config.toml
n_layer = 14
d_model = 384
n_experts = 16
experts_per_token = 1
d_expert = 192
d_shared_expert = 384
activation = "swiglu"
moe_layers = [0, 1, 2, 3, 4, 5, 6, 7, 8, 9, 10, 11, 12, 13]
router_score = "softmax"
normalize_top_k = false
routed_scale = 1.0
balance_loss = 0.0114
balance_bias = false
init_std_router = 0.0389
lr_router = 0.000811
vocab_size = 33859
norm = "rmsnorm"
norm_eps = 1e-05
tie_embeddings = false
optimizer = "adamw"
lr = 0.00089
beta1 = 0.95
beta2 = 0.95
batch_tokens = 65536
seq_len = 1024
train_tokens = 389400000
steps = 5942
dataset = "wikipedia_en"
Below are experts of layer 10 (counted from 0) of a mixture-of-experts language model. Rows are named router (the router's row for the expert), down (a neuron's output weights, with its number) and show model dimensions 224-255. Each number is 128 + 24 x the weight over its row's rms, rounded and kept within 0 to 255.
Before each expert's rows: "raises" lists some tokens whose logits its average output raises strongly, later layers aside. This comes from a sample of Wikipedia text that the model never trained on.

# expert 11
raises: "\n", " ", " in", " R", " T", " L"
router [145 156 123 112 112 141 139 149 159 125 112 108 105 120 117  67  99 117 140  97 145 125 113 117 143 146 129 126 144 136 148 127]
down0 [142 132  97 116 118 105 141 112 146 117 153  94 130 147  79  83 156 138 109 171 141 116  85 144 145 117 150 147 120 134 128  95]
down1 [131 119  90 117 132  92 130 137 146 104 108 174 163 160  90 138 121 129 114  92  96 145 103 108 111 123 122 113  92 129 105 105]
down2 [131 194 125 153 158 113 130 162 130  98 127 139 166 120 139 114 155 132  94 108 100 121 169  76 118 150 117 115 117 131 153  94]
down3 [ 98 119 122 123 121  96 141  90 182 118  80 116 122 127  81  74 106 151 105 129 145 161 138 151 148 117 128 158 110 144 139  93]
down4 [173  96  80 131 190 106 108 163 160 144 130 125 127 124 115 141 120 135  91 146 124 108 122 122 104 139 111 107 118 124 169  88]
down5 [128 118 139 148 122 111 129 158 103 128  93 157  96 126  82 172 138 144 130 109 120 101 143 107 121 154  92 110 107 130 102  89]
down6 [113 126 108 142 177 139 146  97 159 107 112  79 155 162 110 113 122 128  85 193 175 127 129 106 108 126 139 150 114 126 129 106]
down7 [124  96 115 134 140 141 139  87 160 164 106 121 169 150 113 131 144  97 129 154 145 131 136 125 116 139 125 175 125  89 124 118]
down8 [ 98 148 149  77 127 131 121 128 125 141 145 147 109 163 115 153 143 183 154 162 102 134 125  93 129 130  95 107  96 101 161 105]
down9 [174 153 132 110 159 119 115  96 130 115 120 104 106 139 104 177  90 134 119 128 128 119 165  97 143 123 133 150 122 125 118 114]
down10 [105 124 112 166  88 103 136 168 131 126  95  73 119 156 188  79 125 138 136  72 124 148 119 111 163  83 155  88 126 139 127 120]
down11 [126 129 113 136 139 146 149 105 108 153 134 184  69 107 135 125 138 141 139  87 123 145 124 103 146 140 128 145 153 159 139 119]
down12 [124  82 135 121 128 135 105 144  90 159 122 125 124 120 152 131 119 153 108 120 179 134 131 183 102 127 154 158 116 149  75 110]
down13 [120 131 140 121 180 130 123  97 139 125 108 137  72 113 152 176  94 141 128 141 112 138  98 149 118 108 135 138 137 127 177 136]
down14 [133 167 129 133 160 146 123 138 118 128 147 115 137 156 121 122 151 130 137 131 129 115 158 117 142 139 140 127 114 125 141 142]
down15 [134 167 165 121 149 140 154 128  80  97 123 122 109 128 106 112 124 110 132 132 128 126 118 163 142 160 130 112 152 170 111 109]
down16 [133  83  62 114 106 132  92 106 144 166  90 125 130 149 128 178 164 141 117 154 128 109  82 102 114  96 115 106 130 147 114 141]
down17 [109 113 125 141 148 107 177 164 141 152 157 121 109 134 117 132 136 101 132 120 189 146 149  92  94 196 121  73 146 136 147 184]

# expert 12
raises: " and", ",", " in", " the", " A", " or"
router [ 72 152 164 100 115 179 121  96 128 142 140 122 132 145 159 132 134 172 113 168 135  99 152  98 127 149 105  81 150 139 147 103]
down0 [136 100 116 154  90 177 150 103 164 130 125  64 136 152 140 102 108 119 129 110 100 146 164 138 124  67 168 114 146 152 137 130]
down1 [ 71  74 120 109 124 179 112 166 107 126 116 129 137  93 118 163 163 122 114 109  98  72 136 119 125 141 108 124 116 109 102 116]
down2 [135  83 123 116 148 159 154 105  96 133 131 116 119 125 109 112 121 152 133 142 105 118 134 107 133 148 122 140 105 140 142 148]
down3 [125  85 145  94 119 104 143  97  96 115 163 152 155 150 129 158 148 132 139 140 132  79 119 118  90 114 161 151 166 107 134 152]
down4 [105 114 122  94 118 139  96 158 113 120 106 166 143  80 152 121 127 141 133 108 127 181 124 126  90 138 101 113  99 176 128 113]
down5 [127 107 133 114 121 137 150 148 153 110 107 120 130 106  89 138 110 166 142 111 100 128 135 107 154 147 115 146 160 147 149 138]
down6 [125 109 156 134 151 138 122 115 143 146 111 119 128 156 123 144 133 153 116 143 107  90 171 127 122  94 155  94  96 120  92 121]
down7 [106 129 129 110 105 151 158 136 133 158  91 144 137 124 122 123 162 148 119 152 129 136 146 127 139 111 134 110 127 126 133  87]
down8 [165 119 162 159 126 130 112 148 146 113 124 130 174 101 120 155 161 169 145 142 165 116 141 100 178 108 117 160 134 139 165 124]
down9 [139 120 102 103 161 131 139 122 108  98  65 146  90 123 132 134 109 133 148 115 148 111 102 149 154 101 118 138 143 103 142 116]
down10 [130 119 124 111 158 152  98 137 103 137  90  90 135 160 146  81 102 111  99 120 127 133 125  89 118 174 110 125 166 151 147 142]
down11 [ 96 147 148 137 108 127 148 159 150 106 165 148 171 128 139  93 138 125 125 110 125 139 133 137 101 127 148 155 151 111 111 125]
down12 [140 165 100  95 161 117 136 113 108 125 119 124 170  97  93 192 123 104 111 163 135 142 111 108 125 138 127 122 126 100 119 107]
down13 [130 146 160 147 135 125 141 115 130 143  92  84 137 138 133 105 113  68 142 103 121 126 135 111 142 119 163 102 127 135 144 104]
down14 [144 115 158 143 126 136 130 127 102 121 153 117  98 142 101 140 140 165 123  96 114 116 130 114 151 126 142 111  88  95 115 101]
down15 [116 116  92 122 127 131 174 130 147 129 140 133 136 132 119 161  99 135 128 123 131 130 126 149 190 108 123 108 146 113 100 146]
down16 [140 135 118  88 147 138 157 136 176 139 132  98 105 128 131 118 132 170  97 118  95  91 116 116  99 119 121 108 123 128 127 144]
down17 [115 139 129 143 120 103 129 105 124  85  89 107 123 132 115 124 116 108 103 146 110 116 127 106 126 104 121  90 148 117 145 132]

# expert 2
raises: " met", " was", " w"
router [157 108 137 155 161 153 142 105 101 127 139 162 107 160 122 129 158 149 128 119 121 115 124 133 159 128 105 157 156 120 130 167]
down0 [130 114  78 118 152 134 134  89 124 157 133 133 112 151 128 101 128 114 128 150 154 109 113 114 141 154 128 102 176  89 148 126]
down1 [124 131 137 114  83 133 143 148 151 110 116 124 134 104  66 141 145 180 130 144 111 182 142 132 145 161 142 154 133 132 163 119]
down2 [147 109 136 126  97 130 200 107 109  95 111 111  84 161 149 177 156 195 131 167 129 147 162 123  78 134  68 150 153 131 125 122]
down3 [111 111 128 178  98 112 150 112 131 158 122 151  89 115 102 135 154  99 129 126 103 129 170 133 120 121 109 151 107 121 125 159]
down4 [135 120 149 100 119 106  88 144 181 138 170 111 153 121 137 165 133 164 145 119 119 134 130  94 109 104 136 100 118 122 140 158]
down5 [108  85 120 131 179 160 128 125 121 130 174 113 170 154  81  67 106 157 104 142 171 101 127 143 123 106 134 118 103 116 127 134]
down6 [156  96 122 110 144 138 114 107 115 132 148 104 164 131  77 109  96  84 151 154 143 149 130 143 111 118 140  78 119 167 123 142]
down7 [134 149 107 105 160 119  82 100 135 174 119 121 128 149  97  90 114 143 135 121 126 114 163 126 120 140 127 113  94 169 132 116]
down8 [133 147 164 141 111 151 101  93  99 137 136 133 157 122 111 144 105 113 152 124 112 117 164 129 174 125 107 119 116 107 129 173]
down9 [156 103 143 102 113 118 127 122 135 130 142 141 137  81 129 147 149 176 135 125 128 148 171 148 145 143 105 102 144 109  83 123]
down10 [138 103 127 108 167 175 144 102 135 101 117 131 104 139 118 146 133 139 137 134 156 131 124 106 140 101 102 136 113 141 152 162]
down11 [152 129 117 168 121 133  96 118 126 133 141 148 128  71 118 134 102 143 124 142 132 122 135 133 157 117 107 141 155 138  94 123]
down12 [158 123 100  95  96 101 121 119 167 127 123 127 139  78 140 124 107 131 175 105 128  95 129 158 116  87 111 148 104  94 132 112]
down13 [ 82  79  74 106 132 127 168 129 111 141 152 125 162 101 160 111 171  98 176 130 134 133 130 109 102 122  89 136 146 152 133  88]
down14 [112 140 160 125 129 153 119 158 148 143 133 116 120  86 164 152 117  85 104 149 131 126  93 123  97 119 128 142 134 141 108 117]
down15 [111 129 144 131 126 130 133 152 151 112 137 134 115  95 104 173 108 133 133 128 112 106 120 143 117 106 110 120 148 134 135 127]
down16 [149 119 116  71  96 131 118 118 137 157 146 117  86 102 123 144  90 143 147  96  83 111 102 125 161 115 135 119 117  97 150 134]
down17 [137 147 134 162 162 122 127 126 157 129 120  72 123 188 160 108 121 153 112 114 131 135 164 113 139 141 135 144 113 141 166 136]

# expert 1
raises: "\n", " ", " F", " C"
router [164  97 135 149 127 117 147 121 134 147 100 161 117  86 108 142 122 121 139 107  87 108 105 132 145  95  84 109  87 140 109 119]
down0 [160  97 117 100 124 140 129 110 134  99 117 134 123 112 119 134 165 111 148 168 146 136  70 114 155 144 129 141 126 140  95 110]
down1 [ 74 153  87 115 113  96 128 101  95 164  83 114 149 131 115 148 128 145 154 131 121 123 137 132 134 109 147 132 128 164 119 127]
down2 [108  88 112 146 147 127 120 126 124  95 157 107 122 111 134 112  65 182  71 152 142 127  98 132 109 126 121 106 126 121 140 151]
down3 [138 112 126 135 138 148 110 155 181 157 114 116 119  93 140 106 131 157 131 124 148 121 128 123 144 124 126 161 132 172 146 125]
down4 [165 140 120 140 108 148 128  77 131 113 134 160 128 164 112 168 104 153 102 145 114 200 132  96 164 125 139 146 156 113 155 134]
down5 [111 137 157 111 134 167 129 153 107  94 144 114 123 124 101 115 104 148 150 104 132 158 129 145 128 122 126 102 138 122 187 185]
down6 [140 168 105  90 130 127 131 130  92 145 145 128 132 110 128 173 125  94 122 105 120 146 145 124 139 146 180 105 106 126 115 104]
down7 [149 174 140  89  82 106 186 160 123 105 186 111 123 119 142 127 128 181 101 192 143  98 169 112 136 145 147 108 118 192 168 116]
down8 [167  95  88 128 149  87 167 124 132 175 117  85 105 113 163  90 158  88 134  68 147 101 144  84 134 166 130 120 134  86  97  98]
down9 [132 157 109 106 181 133 127 159 141 124 114 123 140 124 156 107 130 145  92 125 107 121 135  87 109 127 125 109 147 132 125 106]
down10 [ 93 118 122 121 142 141 140 122 160 137 167 172 157 128 126  93 137  77 165 127  82 120  60 124  94 141 115 154 103 114 135 136]
down11 [109 146  93 112 130 117 138 108 117 114 172 110 134 163  87 111 111 176 130 118 116 127 140 116 113  82 113 159 152 133 153 112]
down12 [140  75 136 175 103 157 114 132 103 145 149 114 119 184 159 149 138  82 138 140 168 103 113 114 120 116 109 110 109 121  94 138]
down13 [146 129  94  77 118 111 137 147 153 103 100 100 145 128 155 146 115 142 119 101 142 134 121 153 108  85 147 124 126  92 118 111]
down14 [134 127 140 143 141 138 143 138 162 152 115 112 128 116 108 135 143 100 137 155 152 112  96 132 135 149 116 162 118 134 146 136]
down15 [193 113  87 133 160 142 155  96 145 133 163 113 148  92 108 104 128  90 119 129  83 157 139  89  98 108 148 147 129 148  85 157]
down16 [129  97 130 138 115 149 140 102 165 122 155 153 107 121 115 113 113  84 165 114  98 144 136 130 187 154 115 111 116 128 165 142]
down17 [136 117  83 109 129  95  91 128 153 136 119 125 129  97 121 135  84 145 143 151 108 122  82 133 124 128 147 119 143 137 132  70]

# expert 9
raises: " and", " New", " to", " in", " then", " on"
router [ 98 110 113 141 110 159 134 148 117 124 144 110 165 148 109 127 102 133 137 130 118 126  79 110 150 152 113 111 124 145  99 140]
down0 [150 100 120 141  99 159 102 134 104 168  70 165 113 122 125 154 140 122 121  98  95 143 118 146 142 152 142  92 127 134 136 108]
down1 [133 151 122 146 112 136 130 120 144 126 134 151 162 104  98 123 115 165 122 157 146 127 124 115 107 104 126 160 143 131 108  60]
down2 [169 114 113 146 137 143 118 130 133 151 123  92 123 133 107  53 118 124 121 114 157 117 124 151 117  86 115 160 146 135 125  95]
down3 [135 120 142 137 157  98 122  94 183 145 100 127 122 137 172 104 177  78 138 109 168 124  87 160  97 104 163 195 142 122 138 137]
down4 [133 119 142 165 152 105  81 130 136 112 164 101 113 123 102 135 139 118 106  68 170  83 118 145 108 105 115 158 125 170 126 147]
down5 [145 122 140  83 114 127  76  57 102 130 115 113 111 106 155 110 107 131 142 128 158 145 144 131 118  73 127 145 158 179  95 112]
down6 [173 132  98 147 129 121 104  95 128 139 143 115 100 132 118 134  86  88  87 126 159 138  90 138 125 188 150 171 144 145 114 118]
down7 [ 86 143  92 183 146 149 131 124 116  68 124 180 116 163 131  99 120 120 139 160 187 110 130 134 144 127 127 149 164 159 109 160]
down8 [181 144 164 131  89 122 112 103 100 130 148 133 140  81 126  70 118 140  85 114 157 132 120 160 154 173 139 107 128 112 133 128]
down9 [127 166 122 137 116 121 168 132 151 124 147 111 115 105 151 123 133 115 126 188 175 135 102  93 131 107  83 105 129 124  91 117]
down10 [129 101 136 149  92 121 142 145 109 127 134 109 146 144 162 144 107 154  91 164 114 132 124 114 153 126 111 114 117 105 132 110]
down11 [160 113 154  99 120 174  94 103  75 178 130 149 136 122 123 121 108 150 132 140 104 143 158 125 140 131 116 148 117 138 138 115]
down12 [125 113 146 124 166 142 112  90  87 122 118 142 130 108  94 142 158 136 141 148 166 168 130 104 126 121 134 103 145 163 130 145]
down13 [124 175 187 146 133 100 123 123 114 133 159 131  94 136 112 161 124 134  91 173 123  98 126 184 151 128 152 158 135 137 119 110]
down14 [146 124 161 164 143 133 143  67  99 134 114 134 135 153 111 105 140 126 135  99 152 137 124  93 133 108 137 126 146 144 144 131]
down15 [125 142 133 124  95 124 111 136 144 148 126 132 120 113 136 166 148 136 170  81  82 134 160 108 131 141 176 144 144 134 107 154]
down16 [ 85 131 129 150 127  81 127 108 163 107 108 107 112 185 153  88 113  86 127 162 142 115 142 149 116 147 136 161 143 113 130 155]
down17 [133 151 129 136 131 147 117 115  78  93 137 127 119 129 121 131 156 173 115 147 104 161 182  96 158 169 101 123 136 119 107 132]

# expert 10
raises: "\n", "The", "-", "In", "===", "===="
router [101  85 137 138 152 140  88 127 134 158 105 120 145 134 140 146  80 119 162 155 141 129 102 114 152 118 135 176 104 139 134 117]
down0 [145 129 125 126 138 134 143 160 132 151 153 119 122 100 115 129 128 145 114  62 130 132 132 130 132 146 156 111  95  90 115 105]
down1 [132 132 119 108 128 111 139 125 124 112 151 131 142 134 146 127 153 147 137 110 127 139 127 128 123 139 165 132  76 148 195 113]
down2 [120 140 150  93 118 146 106 117 119 151 149 123 137 110 125 144 132 110 131  94 117 126 119 155 125 111 126 119 118 111 155 134]
down3 [123 124 107 115 102 148 139 102 120  98  77 149 132 130 162 165 111 121 120 136 152 143 113 164 123  95 120 137 171 126 117 148]
down4 [156  69 134 134 106 117 131 121  90 111 142 113 152 137 132 148 157 129 112 147 122 137 102  97 140  83 115 158 125 139  81 145]
down5 [104 160 140 154 112 136 121 122 167 123 139 113 148  91 102 143 123 118 101 120 108 108  92 131 162 142 104 129 157 144 117 134]
down6 [150 166  91 138 154 135 170 146  74 131 120 122 165 153 119 201 114 100 111 112  81 120 110  97 159 110  71 154 169  58 144 156]
down7 [120 183 156 160 158 200 113 108 114 125  84 154  39 136 133 104 117 165 121 144 156 143 141 123  99 125 119  99 152 140 116 125]
down8 [147 113 107 150 119 158 173 153  91 160 164 159 139 102 137 107 121 109 104 184 118 117 128 140 123 145  92 134 132 100 150 150]
down9 [123 101 142 150 111 142 178 107 123 131 109 114 119  97 121 135  98 169 144 124 116 118 121 103 136 122 102 113 125 123 170 134]
down10 [ 89 135 121 132 139 154 136  86 175 112 188 154 157 151  67 138 129 143 141 156 120 105  99 159 116  88 117 144 164 142 129 112]
down11 [143 129 131 110 124 123 113 129 111 132 130 131 151 128 132 106 108 115 133 165 127 151 165 111  98 133 167 116 129 110 105 142]
down12 [122 150 136 140 118 124  92 109 122 152 123 122  91 132 107  84 148 137 157 138 134 122 105  85 134 140 111 103 131 131 131 100]
down13 [156 135  95 127 152  95  99 119  91 128  94 149 147 111  81 153 106 154 145 127 129 145 137 116  70  96 113 112  70 116 139 143]
down14 [137 130 118 144 110 133 161 108 132 127 156 167 129 118 144  95 123 174 111  97  81 155 135 127 149 126 136 102 130 128 104 137]
down15 [126 126 169 121 131 115 131 122 121 143 139 143 102  98 151 126 123 137 102 128  92 138 120 129 164 138 144 123 147 144 143 138]
down16 [100 111 130 133 120 103 142 151 138 147  93  80 166 137 108 146 122 113 123 119 131 127 118 111 130 121 126 127  93 117 126 120]
down17 [117 112 101 116 132 116  90 123 113 150 107 117 117 100  86 137 151 129 127 120 119 105 139 145 134 112 135 119 150 105 155 107]

# expert 4
raises: " and", " for", " or", " in", " of", " to"
router [127 145 113 130 134 121 167 155  87 115 155 116 125  92 105 155 137 154 127 116 111 119 124  99 125 142 116 166 124 171 134  91]
down0 [128 103 153 122 166 132 101 149 188  87 132 157 155 116  95 145 113 149 137  67 123 134  85 144 171 175 104 104 115 167 153  91]
down1 [ 85 109 115 124 140 107 109 131  94 124 106 107 182 131 129 156 128 107 132 111 126 135  90 139 136 187 135 112  77 113 115 175]
down2 [131 119 134  91 119 164 149 115 108 161 145 145 140 120 124 127  79 124 152 101 112 121 139 108 135 129 120  84  96 117 123 159]
down3 [166 150 131 149 137 146 149 131 118 118 109 108 125 154 173 143 123 123 131 115 167 102 121 118 144 107 122 143 175 116 119  88]
down4 [125 160 145 194 127 121 151 151 111 125 115 120 126 136 106 122  85  87  96 107  97  99 102 102 121 147 139 120 170 104 136 138]
down5 [126 127 109 130  86 132 163 110 126 157 112 105 126 168 172 188  91 155 131 125 110 131 153 107 138 121 134 140  95 168 126 163]
down6 [ 78 132 127 139 135 130 134 145 138  98 111 112 115 157 137 162 116 126 167 178  85  95  88 122 114 134 169 147 153 132 127 130]
down7 [118 186 129 138  96  90 160 107 125  94 141 107 142 169 143 154 134 129 140 182 134 119 106  77  97 137 113 108  83 134 111 121]
down8 [156 101 124  91 115 119 141 125 151 139 118  96 135 173 134 160 146 123 123 132 176 171 143 187 119 131 124 118  59  87 101 133]
down9 [140 135 149 170 168 109 153 106 119 115 140 133 121 106 113 123 131  92 106 119 159 140 165  99 106 112 121 127  89 150 144 143]
down10 [ 97 126 114 121 108 121 133 114 109 176 120 120 132  90 162 122 124 149 107 157  91 152 118 111 132 123 110 125 133 148 118 145]
down11 [141 164  95 140 174 108 159 112 156 144 134 119 136 132 101 114 150 127 141 133 124 108 126 106 130 145  76 140 118 139 159 118]
down12 [111 109 114 123 126 129 137 110 107 128 129 134 148  63  92 134 137 151 117 139 146 124 154 127 133 166 108 148 138  86 129 127]
down13 [123 171 134 102 115 156 167 135 105 135 143 101 110 113  98 153 111 123 135 118 137 150 185 131 179 150 119 110  93 142 146 136]
down14 [100 111 137 173 154 140 131 143 144 132 185 103 113 156 148 124 112 135 118 119 128  65 120 126 137 125 140 128 180 124 163  94]
down15 [138 144 130 142 103  88 138 157 118 145 163 133 114 160 120 137  93  83 118 163 127 136 102  96 134 122 121 144 151 105 119 132]
down16 [ 73 135  54 133 137 130 141 118 156  90 120 123 178 116 148  90 112 114 111 125 169 149 120 124 128 165 117 113 140 142 141 139]
down17 [131  97  96 112 147 151 131 160 118 118 126 176 142 125 117 113 181 117 151 131 112 182 132 151 122 120 153 123 173  96 140 143]

# expert 6
raises: "W", "D", "B", "("
router [126 125 129 133 120 121 108 146 130 152 166 106 198 142 144 131 100 135 164 123  81 125 120 117 146 104 156 131 163 124 118 149]
down0 [ 87 131 138 161 125 134 145 119 138 110 126  96 118  69  91 126 135 168 150 153 126 127 105 100 142 171  97 144  78 101 157 116]
down1 [153 146 122 146 165 131 118  87 108 129 108 130 126 142 131  86 106  77 167 141 194 128 133 123 148  76 106 103 139 140 113 147]
down2 [150 111 120 101 168 140 120 110 124  90 135 125 139 102 141  83 130 137 121 138 143 109 170 140 109  93  66 139 162 146 145 143]
down3 [147 134  92 147 114 148 157 130 113 138 149 115 110  82  97 156 151 148 140 121 136 103 111 175 109 181 130 147 137 126 131 118]
down4 [121 144 109 140 131 179 119 125 163 140 146 125 108 108 148 128 130 108 123  74 155 109 110 138 166 111 140 129 156 125 161 109]
down5 [124 106  89 137  99 145  90 155 144 152  80 113 146 120 129 125 149 118 123 140 141 139 127  99 108 110 172 146 137 115  66 146]
down6 [142 148 144  67 144 157 125 111 109 125  88 139 119 129 147  93 131 124 176 116 129 101 175 134 130 154 130 149  93 132 122 177]
down7 [ 70 179 106 122  97 139 129 107 103 109 102 138 125 131 148 128  97 108 129 142  91 118 143 130 122  91 139 113 132 119 123 148]
down8 [129 149 123 164 128 152 157 153 116 169 137 107 166 103 102 130 136 100 133 108 142 172 129  93 100 150 133 167 135 129  76 133]
down9 [126 132  99 130 131 138  72 108 118 142 159 115  65 147 110 137 144  82  98 153 151 120 126 141 113 156 113 141 107 193 158 100]
down10 [160 130 129 129 100 111 154 151 127 175 105 150 130 153 135 202 128 160 133  85 154 142 117  76 118  61 113 125 203  85 139 106]
down11 [154 173 116  99 187 107 137 123 142 127 138  77 143 121 159 138  92  95 110  57 120 157 145 130 141 128 149 149 115 125 153 123]
down12 [138 123 151  79 135 127 144 164 126 137  89  99 107  96 180 159 198  85 122 123 105 117  98 156 142 149  61 116 110 145 148 123]
down13 [108  95  99 140 114 141 153 121 120 128 141 126 107 150 113 188 163 184 118 136 130 132 133  96 148  89 145 101 122 141 145  68]
down14 [144 125 123 143 111 118 175 139 117 138 148 170 156 106 139 141 120 121  92 149 158 104 123  89 174  82 123 131 152  81  97  70]
down15 [162  99  84 158 123 125 138 135 124 150 159 146  89  81  90  92  88 110 113 119 153 115 126 146 132 171 131 128  98 116 144 108]
down16 [131 110 128  99 111 149 128 129 113 199  90 126 139 136 163 114 129 103 146 104 141 109 137  70  97  93  90 102 126 128 105 125]
down17 [150 141 104 137  96 142 150 125 150  88 115 136  95 156 122  96 146 115 136  79 131  98 121 139 102 129 117 157 169 135 115 155]

# expert 5
raises: " and", " or", " for", ",", " of", "s"
router [154 117 159 141 193  90 115 138 135 125 145 153 127 162 122 132 169 142 107 125 142 146 147 178  97  95 150  96  94 147  98 144]
down0 [ 98 118 100 113 124 162  82  64 109 121 110 116 150  99 125 169 161 144 153 127 148  88 172 154 114 125 112 139 124  98 167 130]
down1 [119 110  95 111 113 122 129 136 172 159 120 164 138 146 107 133 137 140  99 110 141 155 120 145 146 108 104 120 147 135 150 177]
down2 [188 104 127 114 154 154 130 115 154 150 166 149  80 151  93 133 124  70 131 143 106 116 165 140 113 137  93  88 174 159 131  91]
down3 [149 142 128 152 100  88 124 140 111 119 165 170  82 138 130 116 111  89 119 135 172 102 121  96  94  99 113 136 128 157  95 100]
down4 [ 75 143 181 132 101 138 102 143 129 105 148 137  91 117 118 145 131 151  93 152 117  94 107 147 125 158  79 174 172 163 113 117]
down5 [171 151 139 107  95  88 121 133  97 117 146 164 134 122 155 107 116 155 114 123 181 105 105 122 130 139 105 101 142  84  94 169]
down6 [117 118 108 107 102 101 143 124 134 128 136 155 151  88 116  82 139  79 125 115  91 130 103  70 144 138 130 106 122 110 114 174]
down7 [107  87 149 129 137 117 106  76 144 115 161 136 129  93  90 129 162 110 140 148  88 103 130 159  92 120 111 132 134 121 124 127]
down8 [154 101 142 116 100 121 110 106 164 125 150 175 149  97  83 172 180  89 131  98 107  83 126 142  95  95  95 148 123 131 123 132]
down9 [150 141  88 106 164  85 168 132  88 120 164 163  94 119 117 144 135 111 131 148 151 150  87 116 141 116 112 115 162 115 156 156]
down10 [102 131 161 125 102 140 156 135 122 159 136 163 187  84 137 148 124  90 157 117 113 146 169 111 132 189 119 123 110  84 123 162]
down11 [103 127 125 123 156 118 116 114 144  70  80 129 134 119 118 112  87 126 161 151 122 121  91 169 128  97 157 122 128 167 141 136]
down12 [ 87  99 125 149 155 132 113  82 104 126 154 119 127 181 148 150 118 157 148 132 112 128 144 188 115 130 115 134 158 131 121  86]
down13 [166  86 148 130 116 111 138 179 153 144 141 127 128 125 103 170 146 105 118 126 107 141 174 152 154 141 173 141 143 112 103 131]
down14 [108 126 129 114 142 121 101  90 132  98 128 131 108 139 111 103 105 142 140 141 155 149 143 152 129 107 154 147 132 107 128 116]
down15 [164 174 132 122 142 119 100 133 109 132  95 182 124 109  85 148 185 109 120 175 131 106 128 124 121 146 138 170  89 133 138 112]
down16 [120 114 124 166 108 121 112 120 112 143 115 148 118 122 119 131 111 185 142 126  49 110 124 137 145 154 168 110  82 139 169 134]
down17 [163 115 116 115 111 129 124 101 135 144 143 111 130 136 131 117 146  78 127  96 184 105 115 156 106 135 103 134 155 151 112 146]

# expert 7
raises: " in", ";", " of", " and", " the", " on"
router [140 128 141 113 126 144  70 118 148 126 104 124 174 114 151 162 135  93  99 133 136 130 174  96 100 163 149 136 126  98 146 128]
down0 [117 132 133 146 123 112 149 142 105 124 117 103 148 135 162 123 166 130 146 171 102 156 156  78 135  92 129 121 126 105 132 157]
down1 [170 155 114 125 127 100 141  93 145 129 100 141 120 160  97 188 114 126 137 127 133 168 162 112 181  96  84 145 150 127 136 142]
down2 [107 130 143 122 131 110 148  80 165 144 103 104  86 137 100 135  95 127 156 116 104 102 147 160 133 147  95 134 153 118  79 135]
down3 [112 175 101 145 104 115 159 122 126 127 140 158 134 128 140 161 119 124 144 140 132 102  95 168 139 105 134 147 107 178 107  78]
down4 [115 119 114 114 112 119 123 133 121 152 152  97 148 105 116  94 132 122 126 138 144 137 128 117 128 112 141 127 110 122 128 198]
down5 [110 145 107  94 131 166 114 148 137 160 101 132 127 139 162 110  90 120  95 140 106 144 128 108 122 177 130  99  97 130 143 148]
down6 [ 80 108 150 113 148 117 129 180 121  98 125 146 183 134 111 122 141 115 136 162  93 157 162  73 144 114 121  60  98 124 104 117]
down7 [183 104 132 161 188 107  94 127 138 103 168 116 157  86 123 140 109  90  95 137 137  91 148 141 139 164 136 118  97 124 125 103]
down8 [ 91 139 138  70 130 143 156  61 130 123 150 157 148 185 139 123  99 151 151 101 120 154 116 132 133 136 123 133 140 104 140 136]
down9 [147 132 204 122 129 148 110  99 104 144 146 137 110 116 153  71 149 128  82 127 148 103 187  99 123  94 108 171 149 125 160 113]
down10 [150 118 105 126 120 135 139 124 171 136  87 136 123 127 112 140 112 142 142  96 150  93 117 123 131 122  93 177 147 121 110 101]
down11 [145 147 131 127 131  98 116 106 117  95 142 127 170 100 128 129 163 145 122 132 123 132 148 135 143 126 140 118 110 100 143 133]
down12 [113  93 137 148  92 115 131 127  77 166 113 141 146  87 105 122 145 151 158 127 139 135 150 121 168 100  85 104 132 101 153 157]
down13 [155 173 124 139 127 149 105 171 157 126  80 130 144 110 146 120 103 142 111 112 154 136 115 199  74 158 138 158 125 142 104 137]
down14 [154 169 122 121 103 134 117 131 118 140 116 144  87  72 142  70 110 149  87 110 144 157 165 142  88 198 123 127 154 166 156  97]
down15 [173  86 103 136 157  82 103  96 103 188 157 101 137 114 165 193 119 103 141 110 124 110 130 127 122 152 108 171 102  99 106 105]
down16 [129 119 165 187 122 126 131 155 146 128 108 162 112 155 136 118  98  86 133  62 148 150 134 155 118 127 139 166 133  79 177 114]
down17 [117  89  80 115 155 118 172  88 121 131 122 112  96 137 123  98 132 140 149 105 136 167 144 158 156 116 118 132 127 177 103 133]